From a checkpoint of a small mixture-of-experts model trained on Wikipedia: a softmax router, a variant of SOAP for the experts.
Below are experts of layer 11 (counted from 0) of a mixture-of-experts language model. Rows are named router (the router's row for the expert) and show model dimensions 160-191. Each number is 200 + 40 x the weight over its row's rms, rounded and kept within 0 to 999.
Before each expert's rows: a language model's description of what the expert responds to. This comes from a sample of Wikipedia text that the model never trained on.

# expert 0
Description: Proper name pieces. Pieces and continuations of personal and place names, often the second part of a name, e.g. Pasadena, Giovanni, Stubb, County.
router,169,206,177,186,228,273,157,117,215,181,210,155,137,186,199,218,172,181,178,248,196,202,163,175,241,258,168,212,166,166,260,229

# expert 2
Description: Prepositions and connectors. Prepositions and commas such as with, at, from, by, between, of, plus mid-word fragments in names like Ever-ett, St-ranglers.
router,167,251,226,242,300,154,186,187,141,234,208,166,211,198,172,178,242,142,199,220,167,269,213,252,242,161,156,146,174,267,171,193

# expert 1
Description: Table and heading markup. Wiki table pipes, closing parentheses before pipes, heading equals signs, list dashes and infobox field labels like Capacity, characteristics.
router,155,224,253,178,204,198,189,157,110,155,249,169,133,299,198,256,160,196,177,153,172,171,91,153,288,302,212,262,228,190,222,204

# expert 3
Description: Spaced separators, word middles. Separators with trailing spaces in tables and number lists, such as "| ", "; ", "in ", plus inner syllables of long or foreign words like cat-he-terization.
router,197,145,157,116,125,223,240,200,250,189,149,203,251,136,141,226,211,195,200,252,245,138,204,100,247,137,214,161,150,205,163,131

# expert 4
Description: Line breaks and initials. Newlines and paragraph breaks, first digits of years or numbers like 1958, and capital initial letters beginning names or words.
router,191,163,222,120,116,213,249,185,131,223,234,262,224,182,172,189,204,195,180,270,243,233,194,258,200,203,224,167,253,192,217,246

# expert 6
Description: Verbs and possessives. Running-prose function words like was, is, were, his, their, and content nouns or verb stems after articles, such as shield, stock-ade.
router,328,170,149,295,214,239,248,184,229,165,250,164,203,243,130,286,211,252,310,103,143,177,201,179,115,194,152,154,215,269,223,248

# expert 7
Description: Clause ends and relatives. Sentence-ending periods and clause links such as that, which, but, who, he, they, plus name endings just before a full stop.
router,173,226,248,243,235,235,140,224,148,244,168,209,173,164,141,242,207,161,205,229,271,177,182,246,154,249,214,303,223,169,184,206

# expert 5
Description: Quantifiers and numerals. Determiners and number words such as several, three, other, new, plus digits in number lists and coordinates, and CJK text bytes.
router,103,216,228,225,143,264,207,290,193,167,205,205,192,233,198,187,145,146,187,162,212,233,188,138,191,198,150,153,141,234,211,190